Experts of a small language model.
Size: 11 layers, vocabulary 20351, 20.1M parameters.
Experts: 48 experts in each of 5 layers, 32 GeGLU neurons an expert, a sigmoid router.
Training: a variant of Adam for the experts, 570M tokens, 4352 steps.
Below are experts of layer 7 (counted from 0) of a mixture-of-experts language model. Rows are named router (the router's row for the expert), gate (a neuron's input weights, with its number), up (a neuron's input weights, with its number), down (a neuron's output weights, with its number) and show model dimensions 0-223. Each number is 128 + 24 x the weight over its row's rms, rounded and kept within 0 to 255. Numbers have three digits each.
After each expert's rows: "raises" lists some tokens whose logits its average output raises strongly, later layers aside. This comes from a sample of Wikipedia text that the model never trained on.

# expert 33
router:119151153114136152129113129121118113130169118120130117153141150115093147140166156125120134137160114146126145165162115154120141117148109114136129143153121145103145172147134127146092143104138129116159194191144135139174140172140128084120112146113168178116119140113157103113168118135106102138150131124119172110101153116150084138120184094114128123130144147136128070115123119102128155124112145103109108156152136167160100168088143194135161111094128148099159087144105132128131143142126140113153106148115150176130131091149150173138144107143140103119126155134110132161188109140105128137129112127167164086161159172148136130175147114085122182102110139107124124156157146123140142104136
gate0:172102141137111132090106129138156164131153150117113145104138124167148111171144126087094117115114111153149115113097152146110075103133107183125141140163162140115152153172144106145114144146109149147158149156151141150154146109154153134130124142160114113128131138074154146098124109134112127107121096134113134128134086134130138161120125130178166138085068121126108111142105124115147156120121149128142131125129117132112150103143128149168139129107148143122168133151120167153152109096139117133134131134109128087120180111126118084133111140148111148135106086122139142089094106122137175110221109149148106113187111172191089152132104147145111125092166094138144146131134164149142114097136
up0:140112123112122133098148127154138152087186110113106162102163127153103150159183149107111126136146169148165128143143146133103145056132104133103147137161111127126137154149187118161099141148131129064178146141143153152120142149115130112136107131129111131102125158113143141103122112143137107137192126148140148110144130161133125145135134117131150102139120131124114081150081122113122185138099079149143147142183103144130099099129117149161123132100181140137187138152109187150168103128146136145116122139115140124109145133142148130147108126146108135159119114094136111077111096130106163106161130133130138175150098154159099152143125138123126133078145090120102138128106174139131119097149
down0:179137168115106117124136153096142100185108136112138125134142147121087118148139114109093157141119123091092129109167106079113173133104083115175129111145106119157114138120071097171115128119105168109133117137123135144126134118129133161130121138110103174147074088149101122092163124099127117162141179088137124140128182133131088112112121115157148142129129151123119144074137076128081142108099091131105149150124145148103115166130125192151132119143122088113159099112134144147117088151089123092125107114116107136151115112147117114114135139116170127130116116133121157149131140136109076145106126090148127139142131078166106123104071136133133099128097083137122130137138126118119163096125
raises: "er", "ly", "ric", "now", "land"

# expert 34
router:155133130125135149093115145144136109114197136108154106144129156118127153137147151135127096134153129129116119166151108127109150103162122140124123116137129169126163154130143133153109123111111125124155180177124144139176141171144121093109117173105144173114117118118144101118174132165105111125161125098097161110101169109130098139137194101080131108134145111147116121126133140108127114147127171115115113129148133177148105165082149178124151098100118153115141111142113128147109144159115138109143111178108139179127141089156158166129143111125154090118134137140111147150193117126126117132129095129149167108144173175142148141167139110098119188080099154111157127146140141099132156112130
gate0:144127113114150148117106110162083116100115148131128095147151125069107140097110149150135148142140159093147108135134105099090135135113137157131116142119117115132123131154116134143118085113124134176143124131108113141118132170161119128121092126093142180147148129161128129115113110159154158140166138114109157128106136124147139083103115104067150090181099102149123146141121165081103125184122162184128136126128076143164122134123149132139131136100110177176109119087126130199090130135152127112130126110122148130127161107141169149140129128161153102111149160170181089134129108140117111095162113149143133157116140129181096132165154155122095149174144146119126120120139140149097109115149
up0:117111117095146089092102116147100088106169108144133159127088126077153115134150167160104119120185209130120108136146099150182142134126161155114132178109120123146127130079133169117101121157112137116118158106130132156166130179138151095162135155119124096127142140144127142113159120114124139167161138163118168142157091110165132110150129119106124102151118115077130133170121195075135152124119117139140098153151123157132153118123122127131123133066135144155120149148160109160111145100140150167118115139147124142133150134122111156133107115136182122130164181121166119169107133140132104115148116134099116121144162100128147141149129118127117137148146120094132137120091121074115141144119
down0:116137106123111181172181123082115120144120154157129084133144117135088141165129082144153144120113100121114118120075089106110103084130089124152096123132109139106154187178118110140140106140130112139106095107162170142096131117118145126120171173144142141157129094105143161146135151167118164099139108118134087083116157136093146112153131094110106144164131150137112146115174100126141154153154140157140151118131096116139109107125109096135122146129120130132119153125127112121135085135172078078131118139115132157128104153126124161115106148112118093139095086153154146130170135120119162108101151152169125153109129141114142137105147130175148130136096133129088106133138200122129107135154
raises: "ew", " attended", " supported"

# expert 29
router:144122148114161155112135140102162114087176067113156100129137143109145106123151127143163142147147172131097176157122120104123122121140120110113123112142061106144121163163115126165097143143127176138144162183141147153146135154162108106145112143100132152129128123098138129133131135097150101148139122158132161126105177166146099136168108129124133117105150136183088115110070146171152170118108149127138104138128135168101081170071125169125158129136096141097155142123149135131136129158158116161153130142113135158104142090122134129119156122123124134145169136104097150129167135130142110127139122130147163095136159139143087094153114089129090130096106147141127160160125123132153170108124
gate0:158113150101161101100167173128222121133117129119171136107107109165165082114114119114135144122160156126096148107065124102174126116175159116123136127120103114132132105107087110134111129146153114185126116163105143156168181130092131126111133130153157127101146090136132118124113115144154150137135076136133135165157148115154135143142122103136108109165114109101144141116115099153137162142159182167060148108129115107082114114136133150134120146107124112095142120127147141197134139118129123169131159129104104113142110137165125129139146125120155137154144102113139131123143132092161131117148121153141129149145121165153081140115117126140156130137115106093147153147158125120150119139071
up0:129130161131099144127148124118154110117156096121138136162109105133135116118114137136123126115147183132136120090133123134098145142137146148148111149073124151123149127080142123111138126171144141157150140130112116181168162132129118178110112135141146119119143129114154112124132124119147120116227139102116154152100158105129135136135140146156093137184154098142149191130140126139096176164102133115133121093127106128139097116135154132193124140083085152154145072131095088108136139138118136196133132150116161097143131134103152096133126148140145116141145122190127129100136133131115120189124140137108136107166110159157126116122099093138157121116128119070143128120132139176115113135177
down0:070183152117124134162090115180098143157147085091113123120132116141131118103176141108141128065105132141121162114140133158140132160083138220117136092159133074117113151148106125127127171106136122135115112140157127121126118153149176121130140142122121134177110112128154149109166136108115141098097121110119131142113115085115181087131129157127110161106140131084110131091182146073138145129099149117101114164112135085136132120123159149133103109151111127106117087138155159115135128128097132127136113150147129108090120096121147130147099180161103140140117134142125120115103130110141104135104140152162111129117118116135138151127106170148127173130127094179094129165120126100116141135122
raises: "\n", "ing", "=", " →", " record", "\\"

# expert 44
router:161093143091107131158099126134147128108128159136089088096097140100141156134158100144118060147105161143104158172120152153063115137125151126065130109154132128130157155126136112120088139148142108102154175144121135125163125184141123083119104131124128153111104138116185143165124134117118158110123144157125145115134130111122124161164146138157153152100114134144118099144133124131164131127144134140117098153103114182126118117112142191106196176129124139132131106139124090105153113131125132142180100136082133128146167119091112153176156163132117140101136121117115139153104155086143125159137141120126163086127171173118113103130143136121110150121146122110126102150139098117133150111150
gate1:122211124137113097113108117132124134141142134117139113110120135154101140139146121113121121121133134149141125108101158157095125112101191107124113150123144096108146128165066155126138131182161116135192123160135132146111128122114140123184101129137129128156134117092098143116128095107160137100139138180132135124152089103138121100136116110107156163122094118092152109116175104139143129126087122244117181133141108121124155150133126121148149130142147140127133128153136145128123132122100155119131109130102098126127149136104094183131095117139132164088118096120125093146156156141122160121100208138133099114102132129152133115107096166124127135154133099127101093151146133117138158131146
up1:129105101129189154135143151131117142149141132118123130159158139092151117104132131112108147161126126186125106130130103148130129186139085139128154104102115161148127130119182089136099134079135149118159120112134107138164156139143117117059118139107085123127122137150148154139136170111101114176102209090128086123093156137122122130110133161111111097127157134153133114127098133120136145136147134095113046130133169119160104134128154125158095117095126119141130111127128120110130143150133127134206145149132137128118148083141153101145134128127124126136166152137139186129122111117157115123153127131157146121174127110124096150140184147115113143132125155160146176111087117155129101150148
down1:159121164123106151107132155124139121128130137121109141137130147104152121128147126114077119162113149097159189108125107097133132137111116127119157151132098108090148148118081107122091134148125130128130128090142128105109114134161095129114110108127111129136099162112108093180157091122134143068159145145100089116134111116166133081177097156148091104102158094089127175115112172116101112120135113149115115163138131181104157127083151101167107174141111145160101119119158138094093127115117090124152120144105127110143132110143155141153154102181166106085112143145114118101112110086123129145125139133100127123098131130140103109109108130151141191154129087170100116130116112115108075138128
raises: " There", " Also", " Other", " This", " It", "side"

# expert 32
router:133129164120148111133137120143145087120121098127128095103077138131139129141133080125138132101139133110093120124136129162104166118128223110092101117113105131144179143131130131101118149158120126130135171142160127124155113156166085103147119144106111156089141101116153111122147155136140122117156123122112079130114129094155157151158167141116090127124134154198104130120118170140160138114127138088150058127127116154131100132076137195141110143105131104156132113143116103117130119118110124148183120123115111126122112145134108117143155111092143126153179117092121117079140137075168141131150150117115122110157121148158134165167121108134102147146079136114134124159138140164166156124131
gate1:142255120101089140082169151128139135107105102119167177112143147136152151115117127145096130147145161116144137132140143142155131141117102139128103161139103116125106152133129104170144123098138119175193125111130121158134149110136101116131088119132160119148115145151130111122126111093124129124152129118142114146108135124153131126123149118101174160163109099122125148113139121122169118070137173171146108134134123094139169126138111137156099126113127126140137103171164140101092104111131134148125124131113103113105143103140101129141106128134139168110117157134147142145125177172133146113105187139123155184124143118139158146116136106108108126138143135156198133164122143102157116133133
up1:135068111139116110149109126129138110157132118136084116158060126118123112129142111125148122107110097204115149101112136113113137128136157164124134133156121129135148088122120148097116156120120126104129124144096083108126071128088130119136137147122094135132130128107113107125104113150120123127133212126143132056133131105107112117148112134184116117110152097122099107139098117119145154180129103141115119125115132128107120143125101089101151120150125140109106142128095091147156136137099119074170117138123158127130111110142165116141169122133096068127161134094096139138109117099159115167116163130126101049102131124159118127136124147139138102096142166144102113148110084103116171089120
down1:116126128132151099121103126137138140099097149114133118170118087085117128093173110145150095148130127131140159090133120143106121111128153081131143092152114123114152163109135107120146121139145137132215135095119145147137144124139119146120141173121110122144167117114104140111121160143156134119123162144110120103142151130095084110139160132079116123113177141148160118131103134102192144118148127158151082152122143152061126090124119108130187096150140113161169112144142100139081136101064100104130118134125118126115123138120090186129092068086123144142121177139175111114112137124131100131115136123137144144145115091164133140134114127103109168105106161136132144130163124143121099121103
raises: " campaign", " vote", " Goals"

# expert 4
router:129085115106128115105117105107151126147161120168098108098086117135068118165133157105136120164143115117126116152115159180129132100107118129154139123144136105125141103139138139131127136132125124149137183132129155110115130182121108165113101168167118158136126119100118134132163125133100108106106127120119148149110132142159127103129160136106113134142143128136174127120113164123130135134104163119172082112126117146139052124099148187107172206127104153128161140169115140150170133179129138121133112135112109114128170137127080122162148117140108117095159109117153135123124172129119144126182150113144141121120192167145132148120114088102118168116129159101129090159187137127142147121124
gate0:215104122138122136103100137149139152151130144124111095090076139145129130137150116100107140123109117104104147129085148114146124081077105086131145104134133155117149124145121085164132158114125117176125129125097125138126084117121097134104142165150124149178148152145133126094134127139099111104113159100163110154122128113131135109100155129107111102130139101109168152127143128102151076134110183124125122187142170113110135183129111145107146141125133138094114118124150172134146117110128121132150168137118136137088136143124053098156135148124113138148132160111109080140099128166141114093181156141088135132139127147134084132115123144107125138143095123116106154095152119066136167121142
up0:111105090202084096136092126099136162152124143120137095093115108119122144146103143138116109168134240127095123146119141103114141090115120111120090134117137113130117120137163105138131156118144135086114116131086141097130104138111142143132159145128101136121129141115119137111140108160105124162170171180158110130117109113129173129120112136138114126129106121141113137158103124113122147120129127110095107123128103120133125132124110138084123110159143134140118117141119158108126138122133127245140130129159137099113167161123095119152121153129123109089160125105118108122123117211132104115198113144129155133116126159128119143126128139089123163162112111142098124162141120103127124138094
down0:154124149103095116121197168125186133114097082104168144130122082067153163128188086119093114159114157175125117156141123104106156153137157176113119097150105137140139168124134123147156116121125120106199172153138137135150159099133182138125161083081135117149167102116119115134120145133119113141145123097099124122165159133116123131163110118149120176161116110126127136097113112126155168157131153134156125142134123128125142115125158124123108109133153118126140169103107158133144134108117153138107158143145111130132177131120160135116134146108102155130127168119147088081165156129141105130133113090106158117106122126107122106141152139119111156101150124166135153126137082112107157130122
raises: " another", " an", " certain", " a"

# expert 16
router:123111138105145107113087105111173150178132127163123107117109152099130111129148153127121079131139146112072163116130110125146152152171172110118115080152113157132130168113105141154127122160144088139150159144159140134165129159118099119139079124099125150107129115125133143148129151142109130145137123123079127134119137100129153160142127116114087158097102111143114088188108150150137142111136147125157108107145133116144095134101146189167189179151121140169144106155146142135164138109137132074157120164134144160131144138123109153154135080158151108118154138138149102142150120126138087129168137137143137127157161153107152130102153154125080138151161134099128128155096132084165172145138
gate0:193189143123133135116146133160078154152164153131147144142134178123111151110124156101152130137115139151114132125113127089148138115140133108131135175108135132178130119106125148097141123128161128193135140092148115154142140143159160137133109147125111138141175126126124099118147119125148150137161129140126116142139137154139150138141144150108191148072179149091126161102147124110133105126135223093109162163125145120130130155130125116156144131145119123157129145147190128164165140120152120119142166089135110119149129129152158158110126124149137104134141157149147121093129125130142149128181098162153143125144154135118139127143167130130138142129142111136168168162158168168174157157166
up0:110175146113118141088151134161137104122090142125094098137109130141147135099106180080108149120122193156081133140129107137136112086127140122129174168112097138139133135134160134147140164103091112120157123115129102104129096120119109110150157134154111107124159161118135111148134112096107100125240093132150128116125122096188120170151154142094143114138149147171142141102121078165105123136129107160118124143125179126080146177131133122126131147103112194103166119117108147093111129132126116188137132119135143128130107130150093129114092107132117122144118159118114119155129123130135155115126112141132133147161180133111115125150130127127166120122120122111110130086115145140160116145166
down0:164130134129143199109100173167152147094102141137110165091134134125123096099150119115157121128126114126193112169126103145107122118122115149149131120132123113098122136135136105121101136147132132138133129113147135085155182126137144202118127132115158121170107179145164126116143133121150132124168172121122155166140107152133090115107134147101136158150141171084148129098143111158178141142128121159103126108151130146106119115112116138131171130059101125157121157153154080140100147116112156142118129093129096196134151109123102135142151160091175104137119109121127194160126110107118146087123140162115154109125126135151140100111122160095134135108117099134099121100136101128144124122149
raises: "re", " term", " older", " former", "ri", " previous"

# expert 36
router:128121123122107146107106097123134132128159107116121148118114161124176130135147123114128123139123154157139112185083133132100147149127134152099081065131116138127133139150153098101103116173135141131108176142143138141163106167149139143109070193108134131120139117158139072139136142146121126116098153158132155106134106125181134137134145124137074155133122089157110097149122124123115153143143181143140072148149134179133149126094133150167160186121111088149160132163141167107135138101092154131146147155138103122099147142121120131137138122146119146125178147105100155159126130153158139139131168131115160104134182156123135119114170133088109134129119137110175148146121111101160165110094
gate1:120221135088135117135137105141114081166138111160124104114137155122181120103116114115099113139113133153110103128113109110125114091130115132110131148142121158154132124105095128093105130152095114094147136089150121132132124119106154115151116128135116101166132115134113129171112138086102124144116113126118154145132149097110126157116118150118161170080098109095146141160139134130119122124134123165126096129129134111105128133142130112176123120111085130126143135160148146148116171099106148110132117115115113138109130117128138081146105126151115092149142126107107132120107097151099148061104239109151129083163106119096082137115133122116122079113186142159155122122124130125155102196132
up1:097133117158118146115133133125112114115092106143092145180150122140133132099126150138104155157133145210145135143157102099141115135148134116155102094175079153143134124120112099070124163098159132101123116098134153114108162116140102137119147076141150150132111151131129145109132118113108143137153199117150108109142132114145158112123138140144114068145179128129132172179146138138140145137111113127136117150123120097135151151121100128099122122125115127115117119136117137113132116099098120110223135141142089120153113138123139113115113100117140106125091161144138109121109153153156106177142109146170128093091091151111125099137152130132139111098097143192104119113125173131124109081078
down1:117068152122168075142152122113149134139142112147157130126112079122133093147134116150141164135159140095078206120148110142161170131109124117159101101134145105126129118118115138131137106125119095130145146207127114099123161147115109155112105128114141124102108073141114126117153140135126119121115120121081132140123093148112194074129092136102161100110123165105128111107180138160117164087134084107147113108140108129138119124087131119102140124104152140184172109111144074172130127143110116168106109108147130118158121126146128108142150144135137130153142140106170105108131139083107106124129156113157130186147141163122097160133122125149147116133137104108106134134144125118092132124145
raises: "\n", " However", " Their", " This", "===", " There"

# expert 1
router:150122162108096125104141125089151136084155143122130129128111118153120129137155137119153105160141093129113182183155150121128113115124136110143120096131121107123166164154111101160136135140134125144134191154163143090170121155098112144107100171129154135108144137135157089123139151133122120119131112122132156155140146121132161120143165136110104145125120135116133127104129175145165123113135139115116111140132127147137106167107088166093206215099140111137121115157137148129181153143128128144138142160133129156121167092095124129155132114159141143159170136123151139154113129096167116147154175112152176086139197147121119134107140126095135124102133139106190139132126125140161160113104
gate0:182145131137144108164143098109075177092123161166139130160138128162105147125139147129130119149137119143144122117119134161132108081125098127131132112149117127130127118157120115151122171150173152172098113115143098106091113106130126119136129144180138119144132092116118127125146125113166137117117112131143106139122112148161154094106109156121099131145110159119099127111166132124160084118172190158123156100114113136147132152134101117062122157151101133127105090099108105140109153169111111181165088102128128106136117095176109136127103108166149131142085103116182147132124091118172109084161118119134114122126099119163110131145165140105135139168108119107130111110155195096106106137120
up0:097156142127085104166121179201108126085147129105132139114131127155127120116098169154145120110131213146127154169119099089139104120127125127131120151127095112104146099134120086119152122113140147157149132148120114089156109142139146131162077128139172127154111147121138110127133120122088117141207131153134145123108131137158119135134158133127148145126089140159136121118086105137150141122120088167089133114133134120098145101136159133108151116117162146106148142140139100134112107131172144235111158139155125145120125135101130150124132148165131075146136147164136159147097128082124165107139145176111148090133118126125136122104133139165156134135153111143123155124126136157121108124104
down0:125090114157140119087165099107106127176167139150157109126150133137104179127159038105118116104116089096124121149157136123152158140127151085141099123125097152121123119094167101144133146151145112112098112104162116126120122099113152123099133135103102123095148069129090134114086109144140170132091125132122119137131094133105130123115152091117096151130134149146167155134182194130145117132139140154172154114144115142125104156130136105127141150086139161115106126132125157101164113153073122078135101137109139129093132101138162109169090107108139149115174154132105119122129165158122071134133139136136104144142101132110150107131129120118076109113113096127130112157114129097120139152126
raises: " the", " their", " him", " its"

# expert 28
router:135116160144086125125161106114123125121126100166123135154112130105121178150136137123132106109155124151124118176126127154129145134138181135124167141106086159126136111140108110111155117150140108146142189157149121111169099166136134140102094153110150116132174139119142101106124091157116098120134108133109151108113136120170144194182151140141098132135126129178139125135105137139130098128093145128154118101137106178127091127082107161108208145143124132166178119142117083132154083119076134112157095139128127145114090134123118114131173129067142148158124123133114128150142146134125116136098145153125120106135162136141179099097090137127114155128147142122159102147126094118169161116154
gate0:144099112137132121114159126160145164127107152144144127112147105128122146166143113153125174113126150129195128154145106156138137128103154138115113158099120120153118182129143139113132120092144134187110131118186112113148154119109169162105116108127125125137115141138108139119137126117117101121131150139088139133165143140113136135157135148164094147158160137149107162176129126097106101121123225166148127151156093133110147133127117140127125135170180154204153121144157112113122111108095139152099131165135133099127131138143125172129159113120102139104097116142170107153107169143106089116158151159136059102102094145156132143130149110123129115146116142152162121103104132091148132165148
up0:165141124107154157197144156122122098131118149121145128147141072136128137133096107093147133131151193117144115172137127152099120102130149127144139150119104161138158134114174107122142150109127119127125126106107101183151173150134152148105122096139154133126101140141111115142143118123108114117235150136113150125116154154120144141104151137100121070169159139135129168114157152128117103090114154177136137158169146155104129180113105136093128109106128156120119101138126145178138139128126135211187114142103140104192124172141134133111156092118133138135098134124120133134098133107094115130110115150135137124122120148152130104142141099128121123150097134128114143140160149106107123131136
down0:154135135115106128117140157117140112096105115156137094127082160120149145122136115135101095191145152185186117059118145115111106120135130094112069123116159120094149089129171146113100135115144122119153135161117099133130127191134127120109143111106148144130145154144151139173163168097087096096122154125124126159098116174141155113136109166157100139118159140118129145127108157145106117110111096123165164125140123130133138122108091165144102113101125186142125126103145137132089138160167145137109131102149119144139128166134116109070117129152155136115129112126176114136140124136125074146135142099166143118136148113114129147129119127095129109149161104116094163095071162117159130149101
raises: " Route", " opening", " album"

# expert 19
router:127113173117129164131148112141136119110150162162129139110137152118129164140106127091166103139150131123124085151162131139124123101135133112091137087139128130105148154124148117140113131139117093105105173119138173139163096192126102126122076181102149164149116096122164121131146150103161084115128137103112200133124153101100089133117130108135144128124114121200116102125131153106119141119155154095143089150176143140144130122078103162100164188141123119177151109175109132113140110173129120112146119106120126114118139123118122119127126134139110156100167104095149144129144138169130145133147155099106157142159112144099125141096150101100149160122128136143193148149112107084133114130115
gate1:166187141140097134121120112147136151141161145125114140125132155153128124149144148163131179115147165145155133140138124109133118167150130132128110108184158129147139202140134126144137106157114093138192147137129124145140124119102124140116098115152110149157150152159168132141134137166166165129122136139108103102153122140127124125187175106127112124130149086148131108138131143125120118150132136178115159125129164127140115165134156134130124119119149148137188081136133187118113138156119124136095092150124115110072107106109148172123175154179144178142142130077133098128121116130144143110155201115117105129108134125101164145148165119106127149131106114135150137095132157141096092165116
up1:118127136104140160120116108181147097069138117106117161117115120124140133126125134110123099134107100217113136083102158136145123130147117125126108116148105116110160100122117138125150168128133173107147134152132123106117120138145103103099147157108158118099101128163105131124125159133116119162100217130162123157136132110142121105094120145111125115152136109072150115130123146115145122132135103137178109152094082135149113120130120128141106133101125119140050143118089136130147155093129134104223158122124101149167154108111115125136088144139107104150125111160127135154111101159139132113127149155124168122141091104107094142068119119125142125108150119108091127120097133105139171123107
down1:130151151185168108143122134141128146144160150108109098160134130119077151134167119114100148107130141066145142116099126145137125129134155117110138141107108124083103130113146131139103133119122163123111134130133131133140121192141114126108112124095153117135148109108139109147109134105136147122096137143171140110150103144175151134127128193142119082113162148160111094071109128108161100115131091154160129130173122146144108145088102131099155085149123123200127098157127080097112104109140090152133087127114110116119133145108068123098153160088136157168132133131144139165127108095122119135118129139155126088092120079110117162128121141135141111139097101125186132131147087156108163122142
raises: " example", "Early", ").", "ts"

# expert 22
router:166123154098134131112128146170116112081178134119111143126112124110119125161150127131120125133137107101094168120165161136134169121136159115132119110136145135099172157121120097138137169149140157128153178149142130104192120188137113105118102152079154145140160127122155106143195144132145144125119122134099172149123109101124177106159130132117112124134143166122092110091128163146175120108143156103128098117106142175130117151098110136103149214113164138150142100153133129124175161167169134137160139148116159152125175113099119131124138119167162110108147145120142127140127141115124098129148159124133183091134128147102152148106120105105115120123125150108157141137105111123143132167109
gate0:205114144149135100108176178149133119102179143093130136100148135153096145107128173124130140123138113132070141121137142122150116126128127120147133145119161165122161108141172109121114169095140124164131112116109137139116121141095130079168151117147153092142116151129105128118126126103123124123123149121138110130156093126134120116109152149157112116126139147136091169137173128160125108132138201102145104130137132131091127163133111122066121120118125138114094125135145120105107129179136141129105171125093082156134151133166160102170172162145123114141103162120131108070125130117101129147191131155156085102187128132135140135100129108119151128158108112074121146123118143155103137124096
up0:189129137144153163175137150136140130123096123077145090125126135162112124096102136072161118146112206135132128122125105126143115120129090149136147154139123131114173129096180152137141120075112132119150131090083107111124130079150108099132103141125133152118104127131129116094167140218122120072174176152130142130122147143117109134106120139151161082120133112147137122131122090106118133144147122111088143138136101157157125099141122127119119073117143139148103137119115127143109111145119115210099140110146116127148140149131143133140134143117119078106153123118136130140131054157146146137095104125099148147125115127141128086123149136111122157110095116166099135099136125125159118141136
down0:149139160103184148095122103122131119111132103169116152120162095103149101139121107137112078109123122163158145116110101144124120109104106115112137136130110125132123151155141098085150131146115152085127077171162118125135086112143153124132131127146107156170068142120123106116086128106112124153101176141126135127145101108139136140145127110082109161122130111078096109170090121115175139087087134095152107131108110120132139118114168143164120109112077127145132074130116163112147104151138106069111121142137121113128109142113158138140100133070094164110121121087076157124128093153144142147155120081141065095112141129143140143124137093098115109125120152135138142136107116128107090109125
raises: " his", " these", " any"

# expert 25
router:123092132120110144138098114118123103141100118158151144152115117112096129142155124114134095127142106143117148156130116143120086138138152113135148104128094154107133138117169114116106147148124133141127182160169176135142142167148125104071096114100146174116111142131160092157134144083132155127122111100117200127089164137161137145149109131122126177123127113149093101159138106142141167097106102131187101107147138141177074138093116170166151170121115109090133114164153104126133112148154105132158091151129112151129130088103121113137089107127110162103160153077134180172143147133149097144147111128121134120111122158119149131130137121134106126114113145113120112166109085117159138087099
gate1:138171124158130120135128143088144157131142140160131139170108086100139163135127107121143175132114133146152148131121111139095149145145166091098136177151109136162134171104119145107135141178133136111172130111127126154118144148131117177149094094145139159149112126123127140150092149137151132125140157166088157070113110141119120124126134117079091164140102159143124123119124159144147129124057159205107153153151144137144125128109138146136125155077127131090141156131120137145113129125129102148160090145133093095181121108160097161119150145124129106118114101126097101167142137159089137121158207084118107149136130117119140136127122105141124127144120142163123167167096130103129117129095
up1:113131155094137139120146099140129083129143125113131157133115152158166151120120165134118139126139129203130100124145141133127131138095086156147091135122156158102100109134121103174130148133132138148174109104125086142119102136157163104115127129075111143135160142162149120142128136134163125131129197133172119142092152128123106125112115141116122075122142106123132147147135119132122184140159100117152087148129087122105127139149154110189132122110109141121123120146117143155143139136124172092225138122104154150073154128125140122170111130163122107144161127147116166113108109102169136145139131140141138082171117112092109152154119140137108144124197132130144112156165158103134108113119
down1:135147104123140167137139113134139169179092086138159110128110128130127088116132153124130121115137139110120150122175135168117155101141101141117131127072168110133101149118138137118113187149126170169136153169128095116094125146128150149110105130103157123117117127117124130121150125107123131094112104126168117161142125154145195111117131154153095174118125170098136140129091134117138139135150169158159111115174073123159148178095113138092116125104140118082088110130130123132136076125146136108148129162126104121116171103073154108109122166146128129157146120140118108092105115127156087109116105152143157110106141133109121126162122173113087113109088082079086155122145138139149140136145
raises: "ally", "able", "ely"

# expert 27
router:132103163115135156127139105110141068089149094153148119113122112121130150099137119133124071141139153105097080155161129134114155120095161118124116067165138119113143117084149156162114140132110103094166164132149138144194125166137110119141124148101087123140113081130159100143114146148100096102126132142108160131124150125157083154145129118149102111137069122136100062156129114127135168131159133113125071112149143186136106110110121193138182175122097119165149097132135124145141121126123106112161152153139126135126157134131097157121132138139102151099136124118149146155121149152141091158147140124143109147120122163120134135130158111134106142123147152112133095127080089128148152108120
gate1:143165142134093141148157157123112137142108147142142108157083125121119153127143123075124095142142142108110110131137134132176141117189111146137142136141152163147142123077153136156129132150157134099237113116136142147143106132097129128089131143138116124106153170116086163126098119165135158146098138139144123143165169115079119139126129133134123142144126139114128088155158128131126142127123096168146086145123161119125118117145142124122120171139122125088112115122097171167131143122145118148076143155159128129138126108151124112149125129099091089120119096111126139189101130149136116107181225140164145129139137163141109129114120142108088150121160104113165132111111135128104153135146
up1:152149130131161167129169100158151112149148143178138075148087104104115091123128158085123105107127142239109121101132095129129099150171121158088137158151135144102104116119120108151162098120097139133115140101128137143160136144102133100106134144137109131082117117129098143107111140117143140129105202113157149135168136118112118124137121147127141153146165104101104153118108160126131168157162081121101138140109137110107167123129175119114115149142124132113158121128113123148130134095120094107193134138153170115149124109142131127146097125128123069177101131114165161115118141146144145136129131141146109116117119151144130126086105130134119154139161133128150142088085110117158089121107
down1:125151101145131101163054152100113160101119151125080187110122153094117139132109134180124140153093140114141129102126138143109101093086112131149155125127156095142141122164130125120101170133154135106087163141096092137100146176165116105126107129097161125134133140108146144178148132147164123144128083109134141129081112168106099125133098090139126109111139137155115148096142127116170089157078183125148127130130095119143129112152123157144141122177098145123124154113138104075125159154129152094092106113119138143103148159143137125127118104122145156144108152098130128068159132153128136149121155163092145116106154139110164113160128136174169094111115134118125131127144093132139124129150
raises: " Coordinates", " Date", " Television"

# expert 40
router:173119143110148155167092151151136130082157128136106102105119145117154157131125182130129074161130136161082157150135132181083121124149137127113130107153185123115160143107135118138134135139126108107158167146122138125144118141135105111133135134150117184130135154109168146144175144135109125105126152124129166129095132109120114152142117107144140143094137142144160122164125103161156116106164132105139117110116117194171103169110157189120165200104131133122146093140130106118162150109144128163163146132110147168135154126145110103169155153160137105106139106117127134140124147110159113134143139100127148097116170195122155114105150141105104115132146108116137106085119130125162173141132
gate1:115150140123113134154110100092156119137120138113145118124081102143167151102149138113162102092130138117106125100129117120123124168176111179131195157138125135136121114182140073134126111141136116134182140132141108116087147144137111104130121145179159149107134163129136176120105136177131149150148160160151082142130102161138123167090134082110076048194153091166133131138121114158104092143132110200132134120142183135142133147125127132150165135136143128115161137139116155121148103126138133121134121131090116109133117137114097119126132136130168137139109158117141114113121106139122149123109175152161103162133105122127119108110116100173149135117121098149127103131093115118111157145143
up1:137120122126105143113155118088152138137113108137108106098121139094148077137149142136121089134146130201099155105142097118108134146155129176140161159114139101120125113135107146114137087108131080114102136143124130102138189138112116106125119118114105134159135175130143157169134142105106119139166211129135117103120124142089141107099108141094124109135159139098136130169130122124146129109129123143113105112133132104161127162125114132090133116121111164157146120129089154130139165147125111109188125128113113098098110134137080110121140126171126136166122138142125119178144124128078182102071157128133161091116103106127132132098158082179130119129108185158117142129137108186120139155141
down1:112177155116106116087101100132084144156158168132155149181096066111118144120108154147135106118111135117162149074151153107133115133189126112097204121115121133136080164158112155115127077065137110102103127096131136089139135108124155128198129103127161105151118103149111143159113103125119127145145113115161131168189107153168126149114122123100127131145111141147154136115131136112109130119180101158125160128124159111161134129086110147107108180111138162130096134135127121136160141154129105109133107136108115138098135149140156105119120142104147110123123116121100129135117180156119128158128150090129114121116095136129127128123106132108114157120122118138113117143154087138168153134091
raises: "\n", " Following", " and", " Later", " Also", " After"